config.toml
moe_layers = [0, 1, 2, 3, 4, 5, 6, 7, 8]
norm_eps = 1e-05
optimizer = "muon"
batch_tokens = 65536
train_tokens = 665000000
dataset = "wikipedia_en"
Below are experts of layer 6 (counted from 0) of a mixture-of-experts language model. Rows are named router (the router's row for the expert), down (a neuron's output weights, with its number) and show model dimensions 336-447. Each number is 500 + 25 x the weight over its row's rms, rounded and kept within 0 to 999. Numbers have three digits each.
After each expert's rows: "comes before" lists some tokens at least twice as common just after its tokens as in all text. This comes from a sample of Wikipedia text that the model never trained on. Tokens count by the router's weight.

# expert 13
router:520498483479497460493505503451521500510485487519519542487499540495496495517473527502493464473499475560486483492482491481506476462507538509496476511534498483542471474543508542496530514502461499480497539438481466518496542492497494522510502484477542503502510485511491499494500502498523479549476477500459500485468472520504503480527461529529
down9:485533477502512492497511513454483548509539545454465509489564482552525518444484484487505480455506500512472460446481490491543480487536471499526486516544499523532548535485504467490513544506504478491468474511515450500501515512522514518527498510479488475497488520525508484520510541518520541518516515483437523515503530505514486471461537531460
down10:504533515469444493544476495542535470461510523508475490462531531479484538486510501523516482490439434496466477499473520491516496535455482479494533498508503521519486491471475518534463489512502542560483510503452493497497526517489435511500456481506518519499545506532509501482480477535546530505530498519497493523497501528494501479479489488537
down11:442516510514472523566489468532521496512507535511516494485507503486440510489534502507461486501496521514485504504487490466458462462475526487480476547519475527473498504501528458538510491490521465512474479517518466516497477505516471473493498485513502496515495488511480507512525533506486545520553512525460501527501535477511504490494484468493
down12:451515507488488475500506497513494529507501496495453499467488489428522487513518529475489428512485461490497534531465517509536494532525521496559478519507474515489502531481536512513502531524469473501521491468508470487519511451476527510481561506486452524520468471520543516482499510475497441532485519497500559499533495539513496500472520461501
down13:484497499497480499500530490476481500524463495507472509478544501551459476469471526516511489515470503517540510511486460499513461573513545509488505524512514446462484511503508524487521521500542530516528537534502512549490520512462493522499525539511490533507451498509463525516502482493521521502468475457508491477488517501568524540496479469492
down14:533510492504512488488492473463525471462442481486520492518466523498455491524510468500524504496487456498476441496518503476507507510528514524512516483544510531484533544507479533510494489489465467495480525528501500476503533535477473536528494516493496491489497471509474455480511497460504500495453539472503523525521497515501495505517532502538
down15:543524518504469442487480464472520484479499508495475468493483531514504503496479516500459519474488529517454525488480522510479500535496491478494485479549503471506496498472495520474479494478495437545503471492522502492498554523480538495501514442484506501473522490524477488501459510503502483545523511476464504464517505501544522457509500538503
down16:498516526533510520538508505494481491539561480501493519550501481470467468517523464490520506512511530477523502509550492536499494502500481522544544487442466477467437544443471483488494478503511506499515532479478525486473474488553503538479459507500485510513538491524519517486518521476427504488478514473477475504515509547484495475478549486505
comes before: "-", "y", "e", "c", "ic", "le"

# expert 7
router:517488485537475558470480490462487528493467463505462519468569512531499482514500494555508511490488515499504497516501521478535516494473473460513524505484512478501506511519453482514491505480545515498508477512540469560480512490504509500526484496531532501481493483546530499528539504482472440534538527515533502495472545509513510522499502479486
down1:502516495520533488535487526516514481515500508537506482501472510505536494468524469548489503467470498489521477470521539546545507536500469478505557482479526555490497523498445511464484501465483502490523501498480488497562548500480454508531507476467493478510459560541541518491469491523492477525512490507481481479488540472498486526482508469491
down2:454475473492506529539520534524522464507542474498489506456503481485511495491458466482526505515483465521470475511479486523501499500523516491543531496500471530516484499510465483498479521484527501498486499488465525524496528476469589454484502561500544513482511499481485479493463458479502502496528563519529486466498473557454517482521506502468
down3:575466522491493479503484536494494496500502490550487525508489500515494496532513527519507472461532490513477503455513455480464534503507509507516483504508522509546491467491494497470495541501523485489527496528500509475487451505538523523500450503507504482484468505507520490490499484472482485482456519452489523560519479519505512534541505469466
down4:472511524496535533507460497498488480510517551459454501529534487506491535474495510513495461490508518503507479530539514457485534441494513506534469501505511514494511501482507480484528500505528512506524475507502486452487443461499428484455451483470516500481504523513503495471541488487508515491476498463491488517469487481484466434461498510525
down5:511505496482493498529481514509518510490496486471465502519494530511492524494512506560497515512486484512499518529560493497507491500516489508488521520542503498502470457520531523516536509484493488479537522551500521517500517490484474526513465489553472516486473478500497510551495487514482525505506488541489492459492490551485514512505496524511
down6:539530531524479459490501494478507511466521476556542506424501536474475521534523536504528504530492521475500470518479525515468469485524513561480508506528503463501506503477532490521480476519482471490506519495509526490527519517471515514479493482497527515539480500493541495502478470498490508492486507490503515485570490495500504501530496528461
down7:524504507501494493487455548506515514478525482489483495522532496509530546506474507474494495475510500507536533480485513515500518460514501489480540482510493506469482478464522486488464461545519495518521524477504497488512483513495470497506479506502467484527489475492530517488485460524467504489494504503541488490522535502492550552515511532493
down8:480462446491491519514525525501478469521499509501477495473500522462497499451486493490481480549520531472469429495462519528506508507507491498514513501536493480490574503525536544495506510471499490522493476450530521531479471498474537499466441530540522497481515503518501525504514500553510503549483485500507530492475554504504514480464474494456
comes before: " |", "\n", ",", ".", " (", ";"

# expert 5
router:469512485429501510493511514529532524494490535470562514499507515459528525516532533475519523483463508498540514548545488486529516530468512524520511521500554485478500510532563497483515513482511496502472538500517483485477456522568494533468529508496502522509494474519450525499508520486471505502492512520537483493494494503501526538498492546469
down9:499515498501479476472464488489527504493567511527484513540504505496544485471487503472536504495500435492474490501501513488440447495501493534513538502534543474496502514498476500493443487483538540512487526486498492498466519510541494501487497541490486506513508544505510493485502508498508468495462487494529511466474540505493479521473477492433
down10:488472511505480506474508481523461488451470494483470546516497495508513473476482453506422484540499469484481534504521522502490525487521531470480450504447496510491508502490532522481474511515502488478481472488475515484484533490490469515488527500542508532523493523505544486505476479514489473456488483502529549532477486468528514479515503504510
down11:481495496538515510515554528516528553513497475499541531475462548508512514513502503501486521504546524469502565473479495504497484495483496471527494544475532487500490526504498472510519480468520501547497498475517457495463499505504491501520503492500454435507507498473495493513518482445455536535561533518484510465505477512481476563537490538476
down12:480457490510473494510513462507461489513547513511520518493487531513497516468510475476501469487475475507503522515480489511474505492496453489507522442518494511473518474510462508553479467477504524524472486542482491493482514434502537507523474517481542494520516541504523475506510515494487553536475478484437490485527454460491501545510527470485
down13:526493474521467509506491491486551491483426474501518479520509529477456501441472497478460503502508534485463507506510549526485498481486499487501480486488502493483464495535477495505505462493511484496516515495504477452552494494520496537469484533534501469532484480491484482524531524539499522459490401542463552508501503530540477464487482480487
down14:486547513477472499517487491498503533481520516480506511503524471481546514477460496478457495461509447479534516479453500480489510429489496539500502498495512506547500500526541547531469500480506477507529501489503562504490492475512526511500504508550478525545502469512540482470546519516493517458523524456527523443540499462505484479484492504491
down15:506490496495471478471540519481499501457481493484508484518528518454474521511485525494461500525489488532464538465484495477505531471477505529512490484538536519509500486531494549511547532544504474512494509518483495527454538473471502472508485532483526503516488512519486508496515472532467441438501475513441513560520544550535507533528520498525
down16:488509497495487503492489503487488498496462500509532493543476503551489475462463487530499460493542504447464510505478510537525518546500495549458516484466525518505469512476515503502515507482494506546489523486528478491505461515495510469450462473479533501499527488530528460465515534508506485504493521475507492535524519496491497475483525510503
comes before: "=", "\n", "\n\n", "on", "n", "ng"

# expert 12
router:534504483494533473481526497507485482483544519465517495511491498485544471503508487504496548490501471481472541521519500472503473517542472515489537543450459519495536511483518489480519518481511503480529516463459525493507501474504513505483507462453514504547453482491518484461517480497475491490456507504499472470523467492474471515520510498485
down9:480487514499488505488488503499487510496476540478514482533523551499488467522450508474481547540507491466468491490488527516470464521523498516508493535503511537505504492488496511520478500507515488561471497508483478496493475478510410531545512512501528478527520529508503499478499488484475495590500511527526491554501478483546495477495474506510
down10:513492495516495497527486454515466511492564521519541495500484481464506514522476515473463522476493520479519510521502495483488534495457485517538468499516523495545529528486526566543449539562528487482474571513480479470559526514521447505497511539506498508553496517476504496478482509510500520512458492509529475467518499489460519481495493528517
down11:508529555482469484548502524480528507493495514471521512510525498511469540536502484474513446529497499479481529515515518511502523463556504505518513481485493498501460508460499496459492502549510496493521466465520513466492500506540518483505516538481490512487519499493516444472529464467474555530526505486503499502500487499533492501459502481448
down12:520510476496496509492500524507515464501492531504503485519552517509509527505483455532496499491518476515487504514479481504478441526533533496486547476535497493514437502520511467463523525482506517493491512520546532504505480511428453520489498533508505512525465503500517491466465458481480465507504504491467466516527502520471464474508480510510
down13:514495444496478506497507521498520523507519511498491477501482520485503486490467505510485539513493487568490470504497497449522476511497499525500522506484505479465517524512462535502480519500514511514556519504489493502501459465518484510488488496477449521518490514505481456504506500488537460521500503470551480475509516524540471507470525461522
down14:477542468503457494448514461490457490420524489507520482488493527552511477526479455465515478497499534472512513497493512523515495493519494481457527487519523521495536500507482511471524466498476516538491461551501480483530518484492518501488491505484516503500519488512530457502486498522469524479501478519527528515489486473514484492488465460523
down15:498531474493454475478479501463504472503501460493469525498500511488514475509447485491525500496475514531505491484550487529482477504485526564513519522496506515531497540526493491492502511507475508544506493534484489489459525495507515469507479527526464517485481473521484492477519510530454514498464523513482475458504550564490506497477497536500
down16:473547485482476516521529461490488498510488530466532455467464481504482513494500484457515506538476492503484494508532524497467486508541504504472496501483492496528502509523502482524487544460508500558425488488533522501539488491519491498521502466501526520481482467517522470520507500544514545541458494526486488480506536501491462500502520499476
comes before: "-", "|", "The", "=", "19", "In"

# expert 9
router:529494559546489477491509482516504492518483509459487521491508508499510500490492512465477481521489517480521487465490513561483527554517510522501495463454479511460470504498454480564515488526505513469540499492475551476513479509495512510497511520516515465508520542486525524498479465505490487488504506502461535488509534459540502521492488492482
down0:497536515550472504516508512502496518471498487487448466499487478509512506542472523533503497463471497501507479503484492477498519500492443484520527481494547489503502500455572483498443547522496475515501490549502482517490494485485534487514517526527425457518496511516477521467505482531496508492531479463506503524485545547493461504505504510491
down1:529514500520475539542499514481476489491500467499476519457498557495500496486523504552475496481530476511483505520535515477558482524490473482497459471483478498514515512471482557517457504489484473462507504467494518514502511530517475499453471459469505488488487509583511464537523520515510500485470525496469492521536462487479509493511506541477
down2:521534494491491512512495456479497472470522466521475456482518494514491493460523523504479490446520501507466549484535538537491534524541479516539496525427475523513519494503487546498512531527515514489523524527473475503554507512510479521512492485495517498465521488472477520524505502525462503493535531488469527494501470514490541463468510507546
down3:517508520486535508536507481467497529469512509485545461486511548534463501521474511497514530485465525542511471526520481492519486552502477518500501524461439518517477501469503566529557465497470480523541466501490504504477492522492540508469492443486531497517479551462501507493499519520494501481496455477479506515533505478510464489500502507502
down4:512501476436479491485492472499494519496470518485468544507478464474497476488492505510495525529497476544485428502495508471503518532509515497486480513509517472478473535505499513491514467503460482525489500498482489516515479517531570474515518491574547470500500468492462484487499491468564502482519511498512491532485495477497452488538470531512
down5:478498478482464518541500528502494456527568502457474490506509493516460478474516503482505493523522508525498456525484520505488512519497474524478502491527509541494501470507506487513497456472507513517581509494480482481507507520529452515497525474495531479552500520514489475507442497512522465502493468479513554542503480503517459471482463538524
down6:487536494501519481499525519491525477495491493495509527490509486472513522460475491515542506541504513513544467503484502500469553471492503507492476491470532517443476499485531450495507479496535504493524533516512499517471496534523521527482465514484500475508439498512483516502514493502474539541516532514520470511475502481530538504551504451461
down7:455499485528447477474509499564494481529495514481543507508495478486503542496517522484506535492474485496504510491549500491507466487495533509485516486479503488451502492518504536517485513498502511501553544472472505516481515433502498507468478517494520446489493505492484520489486522524508518526496500518506555510525541515470432513481488465493
comes before: " the", " a", " his", " an", " her", " its"

# expert 15
router:518518571476461467512534508514481494483501513527478465517528515493476509481489523471498486511485501493469464503505529510527525490503466482527524487495479516504519480495486505548479499461510448451458479510439508529488530548520490542515470521460469454517481480508536507514461509503474550492516516468533485514472484495504521502473506457482
down1:499495468509505473489492524470491502494490513493484527537439462492492521514479507526489515506495476466537497483468507531472499497498471518464497473515507513504512476528531533543503490478495492516489563500534501510490498509501592519462474522500493529533477500492472560501540499489551532472474517517471486467506561512522560514519524499523
down2:479490496530496511513487525475517492506515493496482526497514519506487474509498515487465509506530471518487485523517485497489497494524491481515470512473508520499484490539483529498531469538511517483516505480484497496549522502490481501497535472486492515469493504519484465485482503508510541521477527512502494499483527464492513529557492531490
down3:525523467535510531567520521481525489496502532467515477498512525494529486534519515503466459543544511503509534474496502498504495458483508539520473495470519497471494480487490531500483483506515526524515546507523453513460493459480447498452462507544519529523548504519481492491494499539489525476493450492509499507488517502463530498483492498532
down4:527520498418522475492443451500518550515501540538522500515540537534488466536531486497481495479526506490510528451535533482507491475456546519518510484503534497529465506484492481497483489484572491472490552515506511526506450512478535503493451527520465476572539536500497491490530515511484495478476505479487467482466500507502518500464522499532
down5:472466500499483475530487506476539545527497445498548501463493500499506516467486492533480451505469553503503501500496519515534559473467556438534526536495476490521502498494455462436474510530523458517495485477507529462483464498487525492493477490536472477515553488520490520470467524479480471431530570542489487481468508533535490468497496496494
down6:503462483470527516518517534474527532505470523520525496510477455511479482498548478518478498511458468514438507495522503540492448511510499526499447494528515509494489513505524479479522522451501517480510513498504502504502545503545514444498517517517529462484515502503560514486496486512471554514524531522458499504527503507538523494508517511503
down7:512515476510452498515553501480468499510500516507464485517541541480513476512499536516482468444522498481502487434493494505504512481506542463467501476512515533496480479457552516478509523507491502483515541511542470493480469508488535476457479506523520495518500487509498502527464526473500491468529515530539501531492483496571480525517491441460
down8:521499523526547462526500538499487478487470507507525509499489537523456471488406520464503494489489520497505483468461501522501477455527516490498536472529523527498531503506492488564511491514494451507558527512505497525471538497527456467526487503550473482517494548532520493502482475506451517483511521495504519525518523488492465555532468498545
comes before: "  ", "\n", " 0", " 1", " 2", " 3"

# expert 1
router:504489482518485526508499524459484463478467515556473494510537518516483521496454518546514497534518487584498465509517500519483512484503471483533534515521514454504501510478526488499437474434510473507494467511494474535501515534507459499493478486505506494515495462511480512513502465475513444522495507488471520497510508507475490528498586513499
down0:492455528505504510493494508465477487520551499426463460528479471515491490541509451452502508533515469522523499547493558502516496527529464531516520491479480497471452528501508512511465544491492490505512531481483510490516497500479497480510489489483518552509528525509516513503490526533487516467544459523524515503498476472505461455515447514469
down1:506501502468463536454488535495501514522512482529498514486513496502509507529459527533496495534490515517548444471501460492484483474532475476498498518500465464504482493451533492511530490495501515495538519517489486501517479527488551458504470473473522501499519447524500467493524501532495449484536480553498504520461526505549523491497488508520
down2:485487496509500503494486471518524540512527470510494487497500543521510462475512550459527540504532493502480466523514502529500510539504516475522494469499487534528519486512512492467509516507485457533484501534490479491497478518479516554531467505501525538505521460464517466485517517497454538507513500546482501488501515484492458458547515521478
down3:510522493502494508484522494514503497490497484509496465485480466445531505477514518511460530530498474523515495518510506531465491498500502482472492547488503449508447541506497452471534483510488507494470517500525533488537470497506507467509523516532532529501534543521501479547482526462505493479469529486497502489477479479501532509509487511503
down4:539514488504533517556508543488488463510528545520468496461498494478551519451482534536493486526572521524476476509461512512513495500486472485489473521510551505491563483535489490456492484454515504506490481511470479515501471532496489495502477545489500512488487476505501510448499489516486469474482477448542513512473505514474506497496530505524
down5:543515481467512514507526482492504493441518488466534548493486494545555426442495519530515506511522495517498507541524492493456530494540488542504490503511513503504535522496493490507499505438540495503499511516482480460531484515557435494543493507488462541491512467496530502483498518523491515488492475482491475530508541535472476518464481506517
down6:464528509470474503519501552519526493510516526507509521503479506468467477507527539470482464476507532497500480539492499494531516540517500480535508485535484493475456487496471501518532478467510484537476522507502527559529482505495464494550442514473512494488516486534525544516522486447462535463510503502513532526480492509497512507533489470553
down7:477496524507498488467496509504526510550519563495466510500496468506486494489502486548473486540486506490478478511475530504509497496500465497536432506520530466483507505520532533473502500495473490439475435507508475543479499540503535526563499481525508486496516508552469473512485551502497473491517465524461463499477522535479475491529520446556
comes before: " |", ",", " (", "'", " State", ";"

# expert 8
router:486497512495495472497504481527478521459510536514501530517468517506546508464498517493454500492511500481531516513462477512490479505545475458512492503489526523509487496468497528501509513478464451534470513582525476493510494532463497451521506517504487505512504515488505495493507526481512525512467507477493485561544515491488500448464538489519
down0:533511489495486469488450500488492499476560484526468510481527481513513439499513486485512521522501503488494502528480462478530530504522498536539496471531463515477489541501521528494515509472487468451494534500467484461478468476530497513523466461534515503492484509492512521426476511513507467466507499497506483497483488515500507527522524498511
down1:518527494496515508479452454478470499496560503475454502496497488530513451476469516477481512477494527511528548476488465486483465481527521492505522510533483477517508480493519498567530478507529484520475562494527471462464486498532517507478547539441449546491513460497528476519504491502505521503492544438504489502540509475479481496510502518504
down2:533525505512497511481490479517533492511485509523514480502516484436511478476513527528510533540486476488492498470525520491482499455504510514463449522514509581485473538484484472473509481516509520514466463487512467515521517459469526535498481527505497540548463531461511516472482537497506483502536509502493506432495498512457499487539496485502
down3:506505522474519468527478512447494488500497488521521518530503476437523497496475516527508489466483470523484483522480521531500470527509476500487509479462491533519508477513451525534496474513504501505470496498438513549475458545497462498464499502519508479513474563489445533506452521479487491567488483497512523503543517515513513519506449472516
down4:422453497510512527507487492511509515510488461515524506471475446492505535499495488477520513581495511497444481492496516508475505502464471493500502535513502500486465489502517471510501531480501527517479473490503525516509463533499468539477460462523516513500512511533516490470520496506479508537499510481490491463544507489520530495540474506490
down5:443519557506494487519493505543491473530529517462543540525535459492527511494526476536536503506506485477508488480548502505514541493495516496510516487483508512485506496515536490509523516518504523488470501459499509480521539526506450499447531479480498535505499481521496457545474516516490469498500501513438450502464496522493518481473497497495
down6:510472513482458483472476492491505490487498525465559508566484453460507479490518541506468501503504493471502513489509487513469511532500483469500470499510496514505526493492527535481475499505478447458502483528515529541480469515518516497508476443504513505577467480457526518458499553477516502492489517487511495493510492501481503507483523525451
down7:434548523500501515486525481505493493490517479498467518507515543459528526508525504492543514558520538513525486458526486491510487488533514469524472456476517509524496475520473525514505477513498531482484497488521522475498528488526463493536532473498494514463531479484491514498457502506475503475526516532477481522463496533513478506505509543515
comes before: "|", "a", "o", "i", "an", "e"

# expert 6
router:513470487481544513485512529497480498457529479532498508514503503527490519476520489517509516464501480487520520503464492529505507481548525529497544538521534474422505512499533481519488528522497556504526521456502503519495500506535518461483532501434502522470522515529490482513499534521481526471512449555483479463491538484530478446505469513476
down0:491536538503504467540477498481471455482473494545507488552488509493546513466505478498512529527481534487520492490512521527519485474473478512517516537487464521492541508466540495507489417527495493539556509517481452549501513523498515552519490525496476491459516505504518466499545531434466508492513489523481458539482507476533509472506490505473
down1:553505509525486468447499495477511518521457532527529509526480504489464516498491504477472465519548508544486499501522487498527469549494461550504499492504547521516529542521490520480520490448510535478495510512516489478495542513493492467502484516482489492515513481493518486500523516515501500448538501526498496485563492486474502475520512505528
down2:517500503480521518516504528501510506510484487512496554533493487525480510475510506479467510452532494505493480531523498539518494530475488510477515486518491539472480503469446444516504542491469469477540493493515500505531509484472539497520489515504467491515454514500549493477487501515507493449519496528498499469526489526529478476490509499496
down3:502512502463472532512508521461478497465529488466496510473457480491547517524528494533526480493521508468495495522520519505505520470512482505512504484503459474521496487540481487464503497533481501477471499522467519520481471485498491488517505477537510547528508523469561503526505492527466483481487530540467581469489475463491514567531515543512
down4:531527513517503509464515469437504515535486511472531498500522474521496514465441534529506514524470489563465462482550513500500495523453461475491532545544513480530502497529453512500484501461475474522489515551495521504466537486512486506506512497462477513511513528560496484518520520502501448506448472505461477575525492493476492492461522471475
down5:503475479502491523519520484469494501488504493486490516517526515517514514507461437512543484488508485480480511577470492506477528449475538479547548476517484493519488471517462541519514499461475506494542494518488529485485521528488483500540492491525530506528548498494496497481456508508543519541511487469512484483501529484540507522461504517465
down6:524493546496497536542473561485526458493530516512482484501477528511541495490479510505515495551502519467506493528504487456487479503459489512501438520491503565531498484490481483491465532499511565482469506520492502506466517474519478508470519476524515495526450485498453499472491509495498501473496469517518493533482538472497497504493543478515
down7:489513539508471501522551487533495457528512511510548480514471504469495514436525531488521525517487480503516477504507509486497489532471498498530482499526521555496498481518528486494501479482507490470534477485487524505529485471522424530524527502548531523512514502489454502493521533537512470483539539563502479522506517483450460502480479482473
comes before: " of", " in", ",", ".", " and", " to"

# expert 4
router:487513469509487525571514468487540508476535461516563528509458473469488493505487471489478501501526477512480545510493524465446461450495546535490499467546477518548536532490505548467495524504467487489465501537479507518511534496486489505469511471528490477517498507483486456486504516472533546486485511454532491485507536457486484515498539541526
down0:504447487493532496524519442516475514508509545537506492492453508498534463493474512483511533499549509484515537466522477530457465520526513548518501517488516507505475491477522522515504461496498537472488502508493520524483514489479477498490473482473454500449486517509500480502501498527423486552476526509507503495550514556491481504496496501519
down1:465455518495466519501519547481506499530491506477501505520502480539457542525481520545558495513466507435538477493447466477496503508510506468520511485494477509510482543524501496510528525507499509466510502522484462502513485499494494504527466441506471549513477500486545512474528464476498471450501483528503498526512483486515504473482477481520
down2:535479489499501486503494474497487507491481531562503486522469548507488479470493492530497553488497505482526476506483507523502475494454452512497497505513494546494511490478524508490524493505486491488518541508500536478520533466493499482509462463573505486512545473545475472524508498484511497468530505508579554500514517493520525496499492490518
down3:469525498488469485528481535482500535468521531483471535521499470524482496538471480521518492464536526453500476494521518460502497519522483492565521475477510493468450473506435508509532534467487511510491493464526525489458494478482521462498514524502502485490504494479523507498486493512513500470479500566446489456527480508492488454525505508517
down4:525484485501569523499491450546488504501514486477476521487526516491522505503503460557474505473510540510515531510505494468490473484495475530457518471483484506459502504527474480514522512534523503477499485503482493462508495509519500493480493483536509527477519543503492503472465462472458487479543489511509516478521528508521531459475501515496
down5:438508465480543524483489499566513497507504499494511480503481496531531466573502492493484492523521461521486499503505513476517503494475514489518525482521486507463516514503493485544483490482511474525492520516500484536506496486459546451532511517481501475488540485532484472507496517470533466501532475452506485567554502489499523440524474530483
down6:536493493511500530499512508534522511527518539497507487445521501550501544510503492498479516518462453504530475514493493497525515493493459472453455512549508512479462526539471501487523532504535523533559527503482523478491500491512529511489522511487496431484473489474493500506478494494486518493494504455481467519487484484461511532519517483501
down7:524490481506501518480499479477483504478471448503475483497500536491534463533497469546463510482484478509482511477460465534500533541517478521513507475518505530490519510521526503526502549540510526475544512491519442503494509505516507508487567503519486497502493432518500538494465480490514510495474503543489531501534527448444491482523519475439
comes before: "s", "ing", "\"", "er", "t", "e"

# expert 0
router:426480541464485486480464504478483485524507519483498493517479524484492501490474484544542458529501475525463491476499515500504443480506528442515483481511496490494500502533451471533490491516517450497537470444501469492493490489514512470562491479509501470531488449505511507505487486535529500487464490486517463475476454561480487524482492473496
down1:520514491491493516513483493451490500495455519483523515528519519540497481443503518491500493512504523518478451461518515495507541520483479509480514522478551470501504473502504467520493497584561504488469510487488480504499443501504552495520531481505471541500494550487458534559513480495473515489479434512486485472474515526478513519497520474505
down2:540489514530518530525457502532532491495508480512482486512519479542489477457495505484459467509514493514506491554497444463473500476524464497487533469543464491487496476505477491521517491461528468515506502485488526464471483516541498507529503507533536514499504516504506478483530512477447488464501474494484532492501480505550543515525476507492
down3:519482503510478521528514496519481473457494511518450502462424494532484533468479511524481492531530479510512487484495554499501486486493471510531468506485515487497503535502491463483472446524536523491505492505443521490452440507447470475496492487501450519507526517520509501495501513482484509498520454490537467537525506475513492525526536490484
down4:488497514508461514478537502521493507518490495484507523535473449510511496518497506512499569530532489544475489486503467539450488506504489476473502483494512546485505513457502548507484471477461510457534480520462501547506523494517637553502506517515500533479500537488481485496494441494510524506500501510523458486494500536521495509492516488488
down5:473505473523454496525525500526544492537484464470479547482518461503551517499511520467480499505504464495541474503508453489499458549521488522462488465507473486485494483512487479507508485490523527522510476491501524516501506517499491454500592497479477527487480512512501490470477548516497542492487488491480468519469455485494488507453512434503
down6:555517465486463472507506518533545538473493498488536503508536487475479512511497544482529450487528501529488494493445542510513530497510505539490503517538514525485493438494498548466498522502455456510475525511483497498503520480489575490517488493504514446450546522519498527495497530510525480461510509519505506494517489520461495478487507472503
down7:541473480465520543504497512513488500493419497506505469489555472538492511483487508464519494506479496523497492511506514500485505421457549528488528505545520476471544504494521534517489488476481498484536519456473441466499497471494497535466510501519458528473530493483525568466459487487476501491469464470485506508477514480517453538504497506504
down8:466501491525526482490456482474492470546521487472523474514554484495483505500530475532508493530509511522566467501514499485486524522548474518557467524515515546519511483473472492520464529505499481473513503486499460504511553479496407494491499449525537470542461511529476500491485493464500532485505492510500504524473485488512503521474506507483
comes before: "\n\n", " The", " In", " He", ":", " It"

# expert 3
router:505516517549499519541474531480478488538551490488502493490461507486471454486527504514512516476424490466518512503525514481494547463504500545473504522470517518517476491520491513520510503507504499552441453505498508473525530475446507486527510530549526492484484515499525513464532482488509511492535512515517526547475510517497524524495497549494
down1:548539506544516511516502492525502488489549490542504453474563498489517463498441504528513527480527512507497467532484495488527481491491500524502496545480497483510470462448485483497464532507478496479500486532519480562486527524489450513463485487480530517459542465464480456511553470553504507480512536533513509509512516504497515504509505503495
down2:544476486465497518501462491531458510497518434490515496517518488471522527493470458520522519485501508492488496507483515520477466504530479550494523490508498480507481539551507515530544492472497526494503483478486519510458521477502572487495526494531508478495500452490486489523500527556500511551511528522477461498498477512463487497479476486514
down3:513496480499509531436530458520480472487513492520544547490506524499518504512460502526540505487494503495510507498545536493487510522524475486512485524550523509532505504459533514490490498527464540522497451505493506473503512496527531515478508516461505492506481516508494479477516460498550480436491500538516536457584496483511476540478489488454
down4:488482468540519534515542489487504495503478529470521481556509531518526471511524461470467411503493508486502496504506443491488493472516496494489482531522473538493500527475510465476552491551532491471532525482467435467516473512464533492508454533484450517517497555520494507524463498488525481488512526547438495517453496502503490497519486506478
down5:510524530488481470491524527500521539498530459448494533474471484494536542500522492477468485512491469520545476471501484513495488523524474499511525528470518504508467500492475520477563511507489517496500542473564500510504529510472549502497482509477497501512538469530537450531519520499500498494491539462517501507490509501495471493462504492493
down6:461503476496477491494480511508533543487473510502489489477508513558527510524493456478548484521509518479501442538528483430470490472513488475529510473493499501519489522484483524503512516506492498530474475492513509444539513499506525495521521503450429474532498473525488524517494469496489515485484496485519501498506504529477531520530530494529
down7:548496490531518538513484504502516552531524485525514436477476519502493473464470507512514511533517501494524487511507504477486517507466485466452538496480493531513501498517499491513467520495491543487508542529481499490512524431481473518527490516485479497505468502502506504499567478475496508539495504495495498512507489505485494490511517484484
down8:519500474496513511470504529463495490464494523503522519515507511535514530477524516493449455491518523532471513516512531541541558525467463558492495528529488534480490503513478512508526503517502460500477499455452429490487477486525458459517470475481483501499519531503529492507504480468458531499533478508499493529476507470526526514488487553496
comes before: " |", "–", ".", ",", ")", ";"